{
  "normalize_top_k": true,
  "routed_scale": 1.0,
  "lr_router": 0.0012,
  "norm": "rmsnorm",
  "norm_place": "pre",
  "rope_fraction": 1.0,
  "qk_norm": true,
  "attn_scale": 0.0884,
  "optimizer": "adam_atan2",
  "warmup_steps": 325
}
Below are experts of layer 3 (counted from 0) of a mixture-of-experts language model. Rows are named router (the router's row for the expert), down (a neuron's output weights, with its number) and show model dimensions 128-255. Each number is 200 + 30 x the weight over its row's rms, rounded and kept within 0 to 999.
After each expert's rows: "comes before" lists some tokens at least twice as common just after its tokens as in all text. This comes from a sample of Wikipedia text that the model never trained on. Tokens count by the router's weight.

# expert 74
router,272,186,225,213,224,217,164,182,227,199,185,195,226,248,186,221,202,212,191,211,234,208,202,190,182,209,223,221,199,183,205,190,172,200,235,201,220,197,179,193,177,124,196,240,209,221,207,192,255,120,185,212,165,237,216,215,233,195,208,213,214,225,207,198,163,251,175,193,204,188,192,198,204,183,205,140,223,239,196,274,223,180,231,173,223,211,207,157,215,219,200,173,224,136,167,166,226,173,212,143,181,140,260,179,270,142,175,207,190,183,210,168,240,220,157,161,225,179,195,210,130,186,211,216,170,181,242,221
down0,211,201,216,176,215,179,212,196,175,189,191,167,201,225,215,222,169,177,204,239,227,157,249,203,204,179,209,198,232,201,268,184,240,168,165,170,177,170,190,185,207,208,218,271,170,207,234,181,198,240,244,192,191,154,187,198,204,104,244,194,199,181,187,216,250,168,171,108,205,184,181,212,203,206,191,209,177,206,173,229,170,228,222,231,200,261,227,210,180,224,193,185,208,133,220,158,184,202,224,261,238,182,260,190,226,135,174,175,203,243,171,259,253,204,192,196,170,200,204,203,233,188,267,170,204,184,202,207
down1,154,211,233,140,226,192,237,157,191,232,193,196,210,131,246,263,194,228,188,174,176,165,214,156,217,194,172,173,240,197,258,197,254,194,192,191,185,221,201,248,215,222,219,204,197,169,245,198,184,237,182,218,218,215,205,197,180,197,180,241,233,226,214,206,173,210,209,170,253,245,199,233,199,149,197,223,228,214,262,195,241,154,215,206,167,205,156,206,166,222,157,162,240,152,204,196,116,207,201,218,191,195,213,199,236,204,176,217,224,215,172,231,223,235,194,183,217,160,199,233,183,189,162,170,226,175,201,178
down2,205,226,169,184,230,197,142,185,212,191,206,213,247,230,178,224,194,169,186,193,173,193,192,168,201,136,194,156,200,206,239,165,171,184,245,228,151,172,219,210,216,224,227,191,173,235,221,194,165,215,181,199,173,206,258,181,205,127,214,209,208,184,194,178,229,189,202,192,167,168,185,219,193,213,200,180,224,243,181,192,223,183,157,201,196,203,241,208,191,147,225,174,208,211,176,180,172,172,167,175,182,176,232,168,192,217,188,182,198,215,147,184,235,189,206,146,244,168,233,265,238,216,238,207,222,219,210,204
comes before: "0", "1", "9", "2", "8", "7"

# expert 81
router,276,216,166,219,218,118,171,265,197,239,180,164,182,171,264,185,212,171,175,201,197,186,180,210,265,217,261,209,225,227,190,172,181,200,203,207,201,195,226,214,198,260,160,234,205,199,277,196,213,238,223,165,240,186,267,148,161,189,169,181,191,245,188,223,210,185,197,213,198,137,216,235,256,181,242,202,165,224,201,245,217,182,191,168,205,224,202,189,103,172,213,262,266,241,196,141,180,176,211,224,186,199,135,204,206,224,199,173,184,188,224,209,220,228,143,211,226,170,238,216,197,232,222,243,223,169,234,179
down0,203,197,186,191,201,132,158,177,202,193,206,186,228,144,197,213,226,237,129,233,244,202,233,201,218,127,195,243,197,169,161,186,164,177,190,203,187,223,195,262,230,191,192,148,159,209,208,222,215,184,222,179,172,215,213,237,268,151,228,183,202,177,228,174,245,257,192,215,165,218,241,216,235,188,207,216,167,129,209,223,256,160,200,195,166,248,193,195,167,233,260,252,195,240,219,185,206,211,200,201,221,206,213,185,208,194,208,171,153,226,158,154,150,170,160,155,199,189,230,276,207,180,144,185,214,180,202,201
down1,254,186,171,175,190,205,198,215,224,210,205,263,157,197,180,206,122,187,206,217,211,180,195,237,209,167,205,173,180,149,224,188,199,207,197,197,234,234,170,263,202,175,167,166,211,216,246,229,188,239,172,226,207,168,181,208,161,219,186,185,210,179,220,217,265,206,160,202,146,192,176,199,186,186,167,256,201,226,235,188,191,155,165,163,156,187,228,184,210,222,233,186,196,198,240,218,216,245,264,200,216,201,162,167,203,175,182,185,238,156,175,205,227,213,201,194,257,191,219,170,178,259,241,174,205,185,198,171
down2,191,219,193,185,215,144,222,266,148,218,193,156,172,261,162,147,222,175,169,181,149,177,185,227,249,198,217,251,147,219,189,165,210,225,197,207,175,184,171,188,200,145,225,142,176,189,237,156,162,204,173,222,222,169,159,205,178,216,216,159,182,183,224,189,203,178,186,252,222,260,177,193,183,129,218,249,198,215,231,261,218,187,161,215,182,245,210,189,248,180,200,180,204,226,205,234,174,198,191,216,188,250,259,154,208,256,247,190,184,161,185,155,229,225,230,128,162,220,175,217,206,122,258,238,210,232,172,240
comes before: " the", " by", " to", " in", " as", " with"

# expert 51
router,207,187,228,228,195,192,162,177,220,229,199,154,193,221,218,214,235,215,174,177,160,195,210,184,175,149,214,200,215,216,208,240,185,178,182,243,208,216,143,173,228,175,161,220,206,219,217,224,233,197,180,156,226,212,178,223,251,180,183,216,165,232,222,193,195,219,205,225,217,238,205,161,231,180,189,196,209,241,343,200,203,230,216,169,216,124,169,190,211,208,224,241,201,160,199,253,287,207,182,222,171,240,205,210,237,193,118,205,172,250,157,173,204,185,210,134,174,192,157,167,116,187,228,260,185,198,166,202
down0,181,167,194,198,213,196,262,208,218,217,247,234,202,204,223,219,122,194,204,190,179,267,228,266,195,168,208,187,184,189,212,221,173,159,201,192,204,203,134,185,192,240,198,183,204,145,200,148,228,222,180,226,165,236,176,260,263,180,225,210,157,176,164,200,162,176,192,219,161,212,178,206,163,267,210,208,190,149,173,183,238,198,208,220,177,177,198,236,214,219,216,173,153,203,248,192,197,173,276,175,186,204,171,237,251,209,183,226,196,245,208,162,190,230,241,228,198,207,171,191,220,214,185,175,212,184,241,257
down1,144,135,194,207,226,188,169,223,204,204,182,227,200,221,206,205,189,207,210,142,176,173,202,181,192,182,220,106,200,210,171,165,180,252,232,220,211,152,159,208,222,176,279,285,207,173,231,241,198,216,218,203,214,194,207,235,172,205,135,231,210,186,185,158,224,151,257,220,244,179,221,144,226,219,154,204,253,210,197,241,230,187,203,217,140,182,206,193,202,171,172,167,223,225,195,148,195,214,194,259,178,249,228,225,189,232,193,211,211,227,194,211,218,140,176,231,177,169,157,205,204,181,220,216,194,156,175,165
down2,223,177,244,201,290,178,138,186,219,180,218,201,206,208,187,188,192,203,197,188,221,250,173,177,185,248,156,217,266,244,220,180,169,108,215,172,211,242,219,272,171,170,229,190,155,271,201,193,194,193,223,200,182,208,145,257,164,218,224,254,162,156,213,240,126,213,216,181,218,234,189,181,232,167,264,215,196,223,203,114,183,223,206,171,208,166,196,183,230,220,199,207,169,203,214,197,237,224,175,181,208,263,230,216,216,189,196,186,176,272,240,189,171,195,169,173,165,219,242,148,191,220,174,236,214,170,201,221
comes before: " ", "\n", " \"", " +", " −", " —"

# expert 69
router,224,227,162,201,223,195,239,171,215,207,203,196,199,195,230,174,146,241,177,244,227,201,170,168,169,161,164,207,206,183,202,236,219,187,210,249,215,184,166,192,224,201,175,198,215,218,215,214,214,227,221,168,225,174,222,142,181,191,217,220,208,235,217,220,189,213,171,200,208,178,185,227,184,161,154,176,157,257,329,207,197,213,202,186,210,144,235,227,245,187,183,152,198,207,219,154,230,206,193,186,164,267,222,252,214,222,169,206,193,171,151,184,205,219,260,194,176,192,218,171,123,197,155,238,214,181,225,182
down0,191,203,186,218,191,234,167,200,162,206,146,228,224,224,183,212,221,184,220,148,203,226,216,211,148,208,197,233,183,202,180,259,194,247,180,207,223,137,151,228,216,239,222,195,200,223,205,213,265,221,166,190,255,172,177,162,201,220,160,254,238,195,216,189,213,211,194,210,177,207,184,220,274,193,154,242,214,221,194,222,200,195,188,203,196,179,196,172,187,194,203,164,222,192,253,239,156,165,243,264,214,197,211,208,201,159,165,192,174,232,194,198,254,214,167,112,217,209,199,252,198,210,184,181,276,208,211,174
down1,206,240,184,145,177,160,212,161,232,176,199,201,205,201,231,198,180,177,180,213,239,189,230,255,240,201,174,141,195,176,160,164,226,186,179,151,234,265,223,207,205,167,206,191,211,224,173,179,193,210,228,211,207,208,163,194,262,175,277,144,234,196,215,229,215,232,195,255,149,180,173,174,175,151,209,107,172,161,190,198,150,227,189,194,184,224,208,187,226,211,241,217,197,184,159,249,253,188,195,261,168,191,238,178,186,182,176,173,221,146,206,157,215,187,198,148,207,178,197,155,246,191,224,193,217,220,187,159
down2,261,204,181,191,189,205,207,174,180,184,254,181,170,165,180,223,206,186,288,195,190,113,229,188,202,138,204,220,161,217,190,249,234,229,201,163,118,190,168,201,182,196,192,220,251,204,186,173,165,167,288,201,189,232,218,204,213,229,211,213,182,186,161,189,173,225,212,170,176,221,231,188,257,263,203,172,194,179,196,194,247,193,162,180,204,194,177,148,190,182,227,216,227,248,144,242,171,262,172,134,194,185,131,211,202,171,188,234,202,225,245,172,197,181,180,223,182,156,212,160,249,188,233,182,218,183,214,230
comes before: " ", "\n", " —", " +", " −", " MP"

# expert 20
router,170,231,246,242,187,252,230,182,194,242,214,192,165,248,208,212,130,226,193,171,200,172,215,220,213,216,222,266,182,197,207,146,175,209,186,229,233,206,182,254,196,115,213,200,180,218,194,136,273,207,146,195,189,212,177,203,244,209,199,186,182,164,227,245,155,154,244,179,221,174,202,225,181,134,238,216,216,227,249,210,163,185,223,246,211,131,192,229,201,192,211,179,195,152,187,227,202,207,154,165,228,165,206,196,150,192,211,210,188,209,201,190,268,193,209,198,212,190,213,193,248,220,183,212,181,189,196,199
down0,190,199,231,185,225,171,240,244,197,167,171,181,229,218,167,202,148,205,170,260,209,242,151,195,196,230,217,159,177,203,142,162,155,231,225,250,172,131,143,221,206,200,212,198,179,234,140,208,160,214,165,162,177,134,145,232,191,199,211,228,248,183,191,187,208,241,213,210,202,149,137,198,185,176,172,201,245,178,233,217,193,190,221,223,182,148,153,162,199,213,200,229,201,156,229,157,185,162,260,213,172,244,168,178,198,207,203,235,245,135,193,161,192,209,215,167,162,217,225,183,198,178,187,244,201,161,238,202
down1,208,171,200,247,214,175,219,198,217,149,112,194,215,193,195,194,206,217,171,211,190,191,198,210,215,155,262,160,183,204,205,231,244,227,149,231,223,211,192,233,193,191,213,171,198,162,177,138,212,181,237,161,248,219,173,221,175,209,163,231,276,190,232,210,229,204,189,238,164,172,186,187,165,212,218,223,151,214,219,230,215,144,204,180,220,181,184,200,146,182,233,211,162,186,186,218,218,228,193,176,153,244,247,208,193,255,215,203,177,253,157,193,161,243,201,173,174,244,268,176,220,148,212,222,187,215,190,162
down2,197,240,227,212,207,214,229,180,229,156,230,203,186,160,195,207,154,182,189,210,205,195,183,188,235,203,257,223,230,176,170,171,162,212,180,214,213,240,199,175,207,176,194,219,211,138,231,199,105,181,216,210,219,199,319,200,211,216,180,179,166,212,179,177,164,228,262,212,190,204,173,138,208,242,231,193,152,144,195,226,159,194,204,226,208,192,187,204,235,214,179,218,237,213,210,246,236,216,159,224,189,256,237,264,186,198,206,185,192,204,192,226,256,157,204,233,231,206,218,208,220,170,223,212,159,277,242,227
comes before: " be", " of", " the", " and", " have", " to"

# expert 77
router,209,198,211,224,214,195,164,196,209,184,190,210,184,237,231,193,284,175,198,201,273,188,232,218,186,206,225,189,163,168,202,193,206,153,209,196,244,200,243,222,176,153,157,196,213,212,241,201,155,247,163,246,214,188,191,221,223,207,147,268,200,173,207,181,227,220,168,221,180,184,159,223,178,172,175,175,231,193,192,237,201,130,210,186,176,221,206,220,228,212,94,157,219,203,185,196,217,188,230,140,203,184,183,185,198,200,193,188,130,189,245,219,218,189,208,200,154,151,173,222,250,200,151,257,202,196,216,232
down0,181,166,127,191,240,193,201,206,180,186,187,193,155,158,211,198,151,153,166,215,132,204,207,138,136,239,207,173,205,218,129,187,153,187,169,199,171,167,207,211,157,242,223,234,210,187,157,207,217,221,197,207,192,194,215,193,177,177,186,202,190,190,153,224,245,217,207,158,245,199,174,171,237,205,175,219,160,211,177,206,249,223,182,192,185,198,173,219,190,181,232,170,213,232,208,181,180,231,207,166,206,177,193,196,180,248,210,276,126,180,267,170,213,231,205,131,200,218,187,267,220,167,217,202,203,151,216,199
down1,171,161,165,160,209,197,169,191,260,187,257,196,205,243,201,182,189,185,237,201,185,229,178,169,200,228,178,178,177,179,170,175,184,197,193,213,199,218,182,162,240,240,215,187,197,197,250,239,217,210,211,198,166,163,183,214,200,200,240,214,231,172,246,220,193,184,180,292,198,173,159,227,233,211,224,182,179,176,220,184,151,219,199,227,161,206,206,201,216,167,204,204,234,193,139,185,114,254,201,214,186,188,235,150,201,244,167,193,167,164,190,234,162,172,193,157,178,223,166,176,180,215,174,181,178,189,263,206
down2,222,228,229,209,174,157,202,239,240,212,183,178,185,190,180,175,250,203,181,158,226,200,201,199,192,151,199,241,183,164,132,231,241,143,209,190,201,187,170,231,215,242,144,225,136,187,188,239,169,262,259,199,203,229,246,135,164,166,234,185,210,188,202,181,208,252,243,214,185,180,236,187,194,204,215,149,197,270,222,185,228,231,227,181,178,173,195,202,172,176,191,146,216,191,221,227,266,216,230,181,205,224,188,184,251,209,205,222,248,251,185,208,193,189,238,198,170,202,170,204,251,190,183,210,249,203,215,164
comes before: " |", "|", ";", "1", "0", "3"

# expert 2
router,182,215,213,205,221,254,195,212,229,194,185,177,192,199,191,217,108,199,195,221,202,209,240,185,151,202,216,147,209,175,192,231,164,198,211,191,200,215,194,211,129,165,174,215,205,233,244,212,234,129,185,206,219,175,192,202,88,204,208,143,208,218,200,170,187,297,171,187,215,209,184,183,194,208,193,198,248,262,170,224,229,203,224,172,220,185,186,186,191,214,230,201,201,181,226,248,220,182,193,226,185,182,220,184,290,185,199,171,196,179,200,193,226,208,210,178,190,208,181,177,229,183,237,312,199,204,200,216
down0,153,208,229,204,250,211,250,110,163,193,188,284,187,210,199,233,202,217,232,237,214,192,212,182,158,246,219,201,154,182,210,235,255,219,217,184,145,234,197,149,129,169,175,171,200,229,211,207,205,198,193,202,202,219,215,195,168,170,191,199,235,239,124,170,151,192,174,201,231,174,189,146,232,176,201,234,186,182,167,233,212,188,239,195,211,193,229,153,256,241,187,185,176,194,205,215,205,181,154,231,201,182,225,182,202,221,252,164,154,164,193,233,229,235,226,212,237,228,258,240,190,196,209,168,256,265,196,214
down1,220,226,158,184,214,174,137,265,175,236,168,212,181,254,176,214,171,181,234,168,201,218,152,215,206,227,165,189,176,214,225,199,206,175,234,247,188,208,205,177,183,217,180,214,197,179,227,196,210,177,189,165,191,225,214,208,138,159,160,176,159,218,172,162,211,224,209,228,157,217,190,222,224,183,210,185,283,185,219,207,112,194,146,208,229,164,185,231,212,202,205,164,202,246,224,222,227,232,195,244,145,224,194,214,213,217,224,217,195,173,177,179,136,202,141,170,195,178,190,197,224,148,218,259,220,200,217,165
down2,259,236,174,182,149,206,189,215,174,190,225,230,186,278,179,186,193,213,207,250,202,189,189,180,218,216,194,225,246,237,200,188,223,193,135,160,164,175,170,233,227,193,175,160,224,176,218,160,182,204,221,217,168,178,185,175,217,218,178,236,160,206,173,246,235,177,202,157,201,221,240,180,146,204,244,191,196,159,183,197,176,168,180,211,171,234,190,168,170,225,218,183,153,169,228,183,224,174,206,213,249,204,199,158,229,237,214,210,191,228,159,211,177,201,133,248,199,201,155,198,213,202,221,180,228,187,222,191
comes before: " was", " the", " is", " he", " a", " had"

# expert 55
router,192,192,240,143,199,144,193,223,227,230,196,192,256,206,171,213,164,190,126,199,207,208,158,115,195,185,189,174,176,255,206,190,190,205,185,246,257,178,235,194,168,188,249,174,225,160,149,226,240,171,203,194,213,199,222,247,138,169,169,184,187,214,205,195,205,254,218,222,229,234,216,188,192,234,228,171,210,255,231,129,229,214,189,229,240,175,193,227,225,160,184,204,251,214,246,194,194,224,222,188,166,191,241,233,257,199,185,204,200,236,210,190,229,173,203,173,179,172,143,246,220,167,183,235,215,180,194,239
down0,199,226,197,228,171,161,222,162,186,230,212,214,185,207,183,197,217,176,261,216,178,179,199,192,188,209,254,209,183,184,244,152,198,197,205,187,259,162,192,190,224,216,245,234,174,148,200,211,140,164,203,204,127,170,249,214,220,194,181,224,201,151,171,214,231,190,228,168,207,207,239,175,174,176,223,147,206,253,216,198,179,204,207,237,194,178,150,164,227,183,189,142,169,196,237,173,203,200,176,206,185,138,168,194,268,143,175,191,193,205,186,154,201,143,251,178,176,189,251,248,194,173,149,150,210,208,177,235
down1,220,202,239,179,209,207,155,223,223,198,177,195,185,236,199,144,144,219,224,235,239,207,171,214,209,216,206,162,175,235,196,166,271,229,198,223,160,184,183,162,194,205,163,165,227,217,246,210,194,203,164,170,244,180,146,161,208,235,126,195,212,210,187,164,139,193,178,173,179,192,190,217,204,174,155,176,201,255,151,187,207,211,219,215,189,181,214,211,152,144,243,236,175,190,214,235,209,192,139,181,252,229,174,164,181,211,176,171,136,209,183,206,208,232,185,177,254,232,183,203,235,227,255,217,124,196,223,208
down2,200,228,127,220,208,210,203,194,197,183,217,229,163,137,187,211,241,201,163,195,256,204,198,188,206,249,192,161,205,184,210,202,196,207,224,210,217,223,229,166,176,276,211,196,204,244,165,198,147,203,198,217,175,188,176,222,192,159,214,221,184,222,147,199,211,206,186,198,236,185,160,212,190,181,189,209,206,257,194,144,204,170,232,192,231,220,274,166,223,196,212,192,194,173,187,178,194,200,166,202,204,177,243,220,206,222,180,211,255,231,205,180,199,192,196,206,183,235,214,155,197,198,230,240,196,205,223,224
comes before: " the", " a", " he", " his", " it", " this"

# expert 26
router,242,193,202,212,234,217,174,188,223,191,183,189,251,244,156,236,210,183,202,222,213,198,220,180,203,195,241,202,200,185,187,185,169,211,231,201,224,221,169,196,176,137,216,226,206,207,221,200,253,117,175,218,168,224,217,217,211,191,240,193,223,211,180,209,163,242,189,204,198,198,182,193,178,172,202,159,207,247,234,292,200,196,226,165,196,211,200,142,188,206,193,199,232,163,168,143,219,172,218,174,180,156,257,201,273,142,167,193,192,197,168,161,247,210,171,140,240,186,204,207,101,207,213,180,179,170,231,213
down0,188,214,190,239,216,200,221,228,171,168,216,241,221,183,186,199,145,157,228,208,207,195,202,215,162,191,147,198,210,241,163,192,199,235,208,170,204,208,239,191,170,189,181,198,163,188,243,151,210,264,203,175,206,237,217,166,235,176,205,171,232,215,195,173,153,134,208,173,185,205,243,178,200,182,177,130,168,180,214,215,157,227,199,201,198,237,191,257,184,148,141,188,123,197,187,160,167,199,228,241,221,214,206,125,193,240,218,185,162,193,232,241,208,251,247,195,182,184,189,170,209,215,202,208,231,205,149,169
down1,182,233,213,173,183,206,226,170,271,236,192,186,206,216,213,213,186,197,206,263,207,152,233,203,234,203,174,220,176,147,170,187,232,203,200,179,213,234,206,224,137,223,216,202,193,203,196,220,193,189,176,187,234,187,229,154,193,224,213,235,210,219,218,213,228,221,181,269,197,195,177,197,206,220,133,170,231,183,158,242,240,194,199,199,223,227,200,167,210,212,174,204,261,192,203,218,161,206,262,192,195,176,199,231,211,191,221,172,264,215,231,259,155,173,175,226,196,191,171,213,136,148,242,187,171,198,205,172
down2,220,242,215,146,208,157,189,194,213,189,191,191,205,225,202,212,221,173,220,249,166,201,224,228,177,185,203,164,187,171,192,181,221,164,213,197,215,201,230,180,229,246,202,219,182,138,171,242,246,245,172,197,210,195,168,185,207,188,183,191,231,181,242,248,158,205,182,199,175,200,141,242,212,156,244,189,189,154,214,221,143,209,159,188,261,223,231,169,167,191,220,217,194,162,172,166,209,151,160,182,198,154,196,200,147,236,102,205,229,138,188,205,225,174,171,158,191,262,197,175,225,233,225,262,200,240,159,237
comes before: "9", "0", "1", "2", "8", "7"

# expert 63
router,266,134,219,202,191,140,215,197,257,229,223,148,235,196,209,190,189,144,178,244,175,242,199,226,148,192,235,209,199,189,221,231,213,197,195,198,170,210,148,221,208,226,195,251,176,202,217,190,221,181,169,239,145,219,195,194,225,261,216,186,185,186,250,217,189,246,171,199,200,188,154,156,201,219,191,174,202,238,284,199,242,251,237,193,230,119,188,208,211,263,231,210,202,163,216,191,227,179,203,220,176,228,201,192,183,184,183,196,164,295,234,160,202,192,180,146,223,192,199,203,79,188,214,188,178,223,200,182
down0,188,184,185,165,189,183,205,205,168,236,229,160,162,219,176,150,180,171,162,248,226,144,181,150,180,185,223,236,184,193,145,199,198,132,240,278,186,190,127,195,198,216,223,136,150,207,217,158,189,225,173,186,138,208,147,252,186,211,256,196,185,238,219,181,196,119,226,211,162,198,230,164,214,227,208,159,215,168,108,200,119,192,190,213,182,221,158,196,190,187,145,220,215,155,243,210,194,173,185,229,216,228,202,190,156,183,238,233,188,209,236,160,144,181,218,212,217,191,168,179,240,190,188,224,189,267,173,196
down1,181,203,238,192,225,189,198,202,216,157,222,143,178,200,167,156,161,187,177,169,199,217,229,252,176,225,192,164,210,251,243,199,168,178,192,220,219,230,151,134,210,201,139,253,165,194,170,174,220,156,207,129,182,179,242,227,178,172,223,151,174,174,223,207,193,273,230,221,228,160,221,176,220,198,155,186,190,193,221,257,260,209,262,152,233,201,172,214,168,181,215,189,162,214,198,204,212,226,202,244,180,202,225,263,193,169,216,205,162,217,185,156,170,174,181,199,213,163,232,138,219,186,222,201,238,218,209,192
down2,215,193,197,171,203,180,182,223,217,190,201,179,193,187,162,174,167,234,167,179,184,178,209,141,163,177,219,191,193,268,152,204,205,244,222,213,177,223,218,201,193,192,194,200,251,148,184,207,221,242,275,148,162,183,227,159,188,223,210,201,145,190,224,175,212,147,192,231,212,190,172,256,170,217,216,235,226,132,194,206,206,233,213,218,238,177,173,197,205,210,199,195,225,189,235,175,217,237,206,147,186,185,194,181,193,146,158,234,254,216,233,218,226,151,210,198,238,221,211,194,178,169,242,189,191,231,213,219
comes before: " ", "\n", " —", " A", " W", " ENG"

# expert 16
router,177,199,196,219,200,221,197,176,230,175,204,160,197,216,233,205,199,205,184,226,210,203,219,127,178,218,220,170,210,185,212,188,204,200,200,224,227,211,199,193,201,172,204,224,191,214,211,189,175,133,171,206,202,171,214,192,161,208,215,130,191,214,192,192,202,247,164,183,201,186,175,211,170,206,211,192,240,240,131,236,187,203,226,205,210,207,188,184,169,226,210,189,243,181,184,184,262,177,198,181,176,194,253,179,234,193,169,199,214,199,185,184,212,187,200,134,200,186,226,212,75,179,235,209,198,180,271,197
down0,211,189,193,279,197,168,209,223,206,197,246,232,184,210,191,209,169,222,239,190,217,203,217,175,250,144,191,212,197,148,205,190,197,239,212,127,183,221,207,248,187,219,204,237,261,169,224,117,210,216,224,225,228,214,223,169,189,228,233,197,182,191,219,191,170,199,253,187,149,223,144,178,168,184,182,187,177,161,130,269,195,215,164,233,248,192,221,214,210,227,221,167,192,186,210,190,160,214,201,202,200,228,194,201,221,183,193,177,232,185,169,199,243,221,259,128,154,245,174,199,190,231,188,186,233,151,225,177
down1,218,168,174,184,158,240,186,192,190,193,151,151,235,298,221,185,184,218,235,194,245,175,188,197,246,197,190,203,213,173,242,171,223,239,226,182,195,206,259,184,216,176,271,235,209,247,204,174,197,231,195,144,174,179,171,234,177,215,155,202,218,211,224,180,152,185,196,195,239,209,193,191,223,209,169,200,265,212,167,203,138,233,222,168,214,158,196,199,182,176,196,251,174,192,191,132,163,178,283,184,179,218,187,152,158,205,216,181,200,182,198,212,158,171,241,184,171,192,167,229,174,212,181,200,182,158,237,214
down2,212,200,171,194,236,182,203,209,148,139,197,241,132,206,188,209,235,184,238,177,192,189,234,283,218,167,235,256,203,201,162,207,191,202,260,197,173,216,234,170,182,161,147,237,189,164,209,157,218,189,227,181,216,218,200,152,203,177,240,220,210,166,195,215,218,218,195,204,190,179,189,173,196,189,218,154,237,170,225,158,173,188,201,229,214,159,214,232,228,210,209,186,183,216,211,213,228,196,200,179,218,222,170,206,167,209,203,217,184,199,193,227,182,180,248,214,188,214,162,162,194,196,192,267,220,192,221,64
comes before: " and", " the", " which", " a", " but", " he"

# expert 12
router,177,212,228,186,184,198,204,201,254,208,185,196,231,229,219,206,145,200,200,191,187,195,211,179,160,164,243,151,206,204,198,220,190,165,164,211,229,199,187,221,201,178,267,216,215,174,220,177,171,128,202,191,234,191,192,175,213,203,208,162,171,200,209,197,214,206,206,171,173,207,173,185,184,213,211,179,229,253,155,191,187,240,228,221,207,184,190,140,186,240,214,210,255,180,160,136,271,155,196,183,169,208,232,222,234,201,153,221,194,237,202,191,239,191,210,136,210,199,187,188,93,197,193,213,224,183,196,169
down0,213,169,198,129,219,186,163,203,238,195,195,286,220,220,209,237,145,191,191,171,224,176,208,196,203,225,187,195,185,226,241,227,205,128,233,252,192,226,192,191,213,210,248,235,186,199,251,176,201,210,223,214,186,214,174,190,248,180,215,188,218,186,183,205,180,215,183,214,196,254,254,233,198,169,218,143,204,191,183,245,211,189,159,159,172,207,185,185,190,211,248,241,219,241,205,191,165,200,200,232,209,207,201,196,217,173,213,213,183,159,140,237,204,193,246,172,228,218,220,236,191,207,261,169,202,257,166,165
down1,223,155,211,221,215,240,129,218,203,224,156,171,226,199,223,208,232,211,170,214,220,206,219,221,221,194,213,213,192,203,201,217,207,204,197,203,195,189,195,186,206,202,238,233,226,269,183,207,262,175,187,183,215,213,296,211,242,200,181,184,142,243,207,208,187,210,149,246,186,201,200,221,164,240,195,192,210,202,181,256,200,193,204,163,197,189,192,230,165,186,162,220,205,216,226,176,211,226,222,185,205,132,257,148,254,156,212,200,200,169,198,253,214,177,201,203,224,162,210,233,205,243,208,158,217,206,184,213
down2,188,239,222,163,222,179,118,230,212,157,245,234,177,223,180,233,247,231,174,170,224,207,155,183,217,186,245,203,235,253,215,228,207,173,193,193,181,201,209,235,243,198,194,217,204,157,216,188,242,199,247,175,155,219,221,176,177,211,260,221,194,235,232,140,133,211,167,238,251,188,186,187,195,227,222,143,150,224,204,146,200,216,179,231,190,178,180,223,205,238,196,185,238,164,193,216,201,188,220,203,241,194,221,179,234,209,157,192,156,208,173,210,239,198,191,159,197,193,235,192,188,224,224,188,232,204,170,234
comes before: " |", "–", "6", "4", "5", ")"

# expert 59
router,263,198,225,227,179,292,194,202,169,269,210,186,193,187,280,173,156,183,168,203,195,220,225,237,211,222,245,205,208,196,234,176,225,227,194,185,203,195,243,218,217,158,233,168,189,211,233,228,192,202,173,161,177,220,205,197,136,177,201,208,228,169,214,231,178,171,193,179,157,208,224,205,183,161,190,169,249,219,113,195,155,219,213,188,246,159,191,205,180,209,220,186,169,182,217,186,207,208,160,178,181,150,201,173,182,273,204,235,193,261,160,185,201,213,188,194,239,184,214,176,138,250,194,273,174,205,177,241
down0,193,171,166,155,188,151,174,190,205,199,183,210,165,184,166,250,228,196,173,207,173,253,179,202,218,188,234,182,139,142,161,233,205,162,257,228,219,187,219,194,173,194,220,171,162,202,214,216,247,223,179,188,225,225,198,212,212,229,180,195,227,231,176,197,185,170,173,197,262,202,226,201,256,204,251,218,163,101,173,231,172,230,173,187,258,178,195,193,216,229,177,224,218,191,208,136,193,210,187,138,183,174,147,203,211,187,204,202,213,147,191,183,233,196,170,170,181,212,201,169,204,243,140,183,210,189,231,244
down1,193,242,177,217,137,231,243,211,165,225,212,165,195,227,195,202,207,176,227,146,241,257,235,204,191,244,146,235,179,192,204,167,184,162,265,225,211,203,190,212,205,159,200,209,248,166,174,223,226,190,200,184,198,242,232,219,210,198,125,193,243,233,173,202,204,202,227,219,153,199,203,249,219,282,222,185,188,153,185,160,204,208,189,222,195,185,195,229,185,237,250,174,210,227,174,194,262,166,153,146,177,138,258,194,271,213,230,177,188,195,178,269,266,215,186,161,172,168,191,197,260,175,192,175,231,199,186,186
down2,197,202,206,219,232,180,201,213,176,189,207,213,217,261,240,248,237,190,202,183,184,182,147,189,183,158,139,192,221,177,202,213,183,239,188,159,144,175,149,221,263,175,184,225,217,200,244,209,203,255,187,200,175,214,188,152,253,221,234,225,181,171,144,179,207,162,246,249,217,193,231,200,196,168,227,244,210,216,188,158,195,154,194,215,186,203,190,205,147,180,195,239,191,145,158,207,180,168,151,156,167,225,167,186,198,233,226,176,199,180,224,218,184,203,174,205,181,172,197,200,238,208,223,176,168,168,234,228
comes before: ",", ".", " of", " and", " in", " were"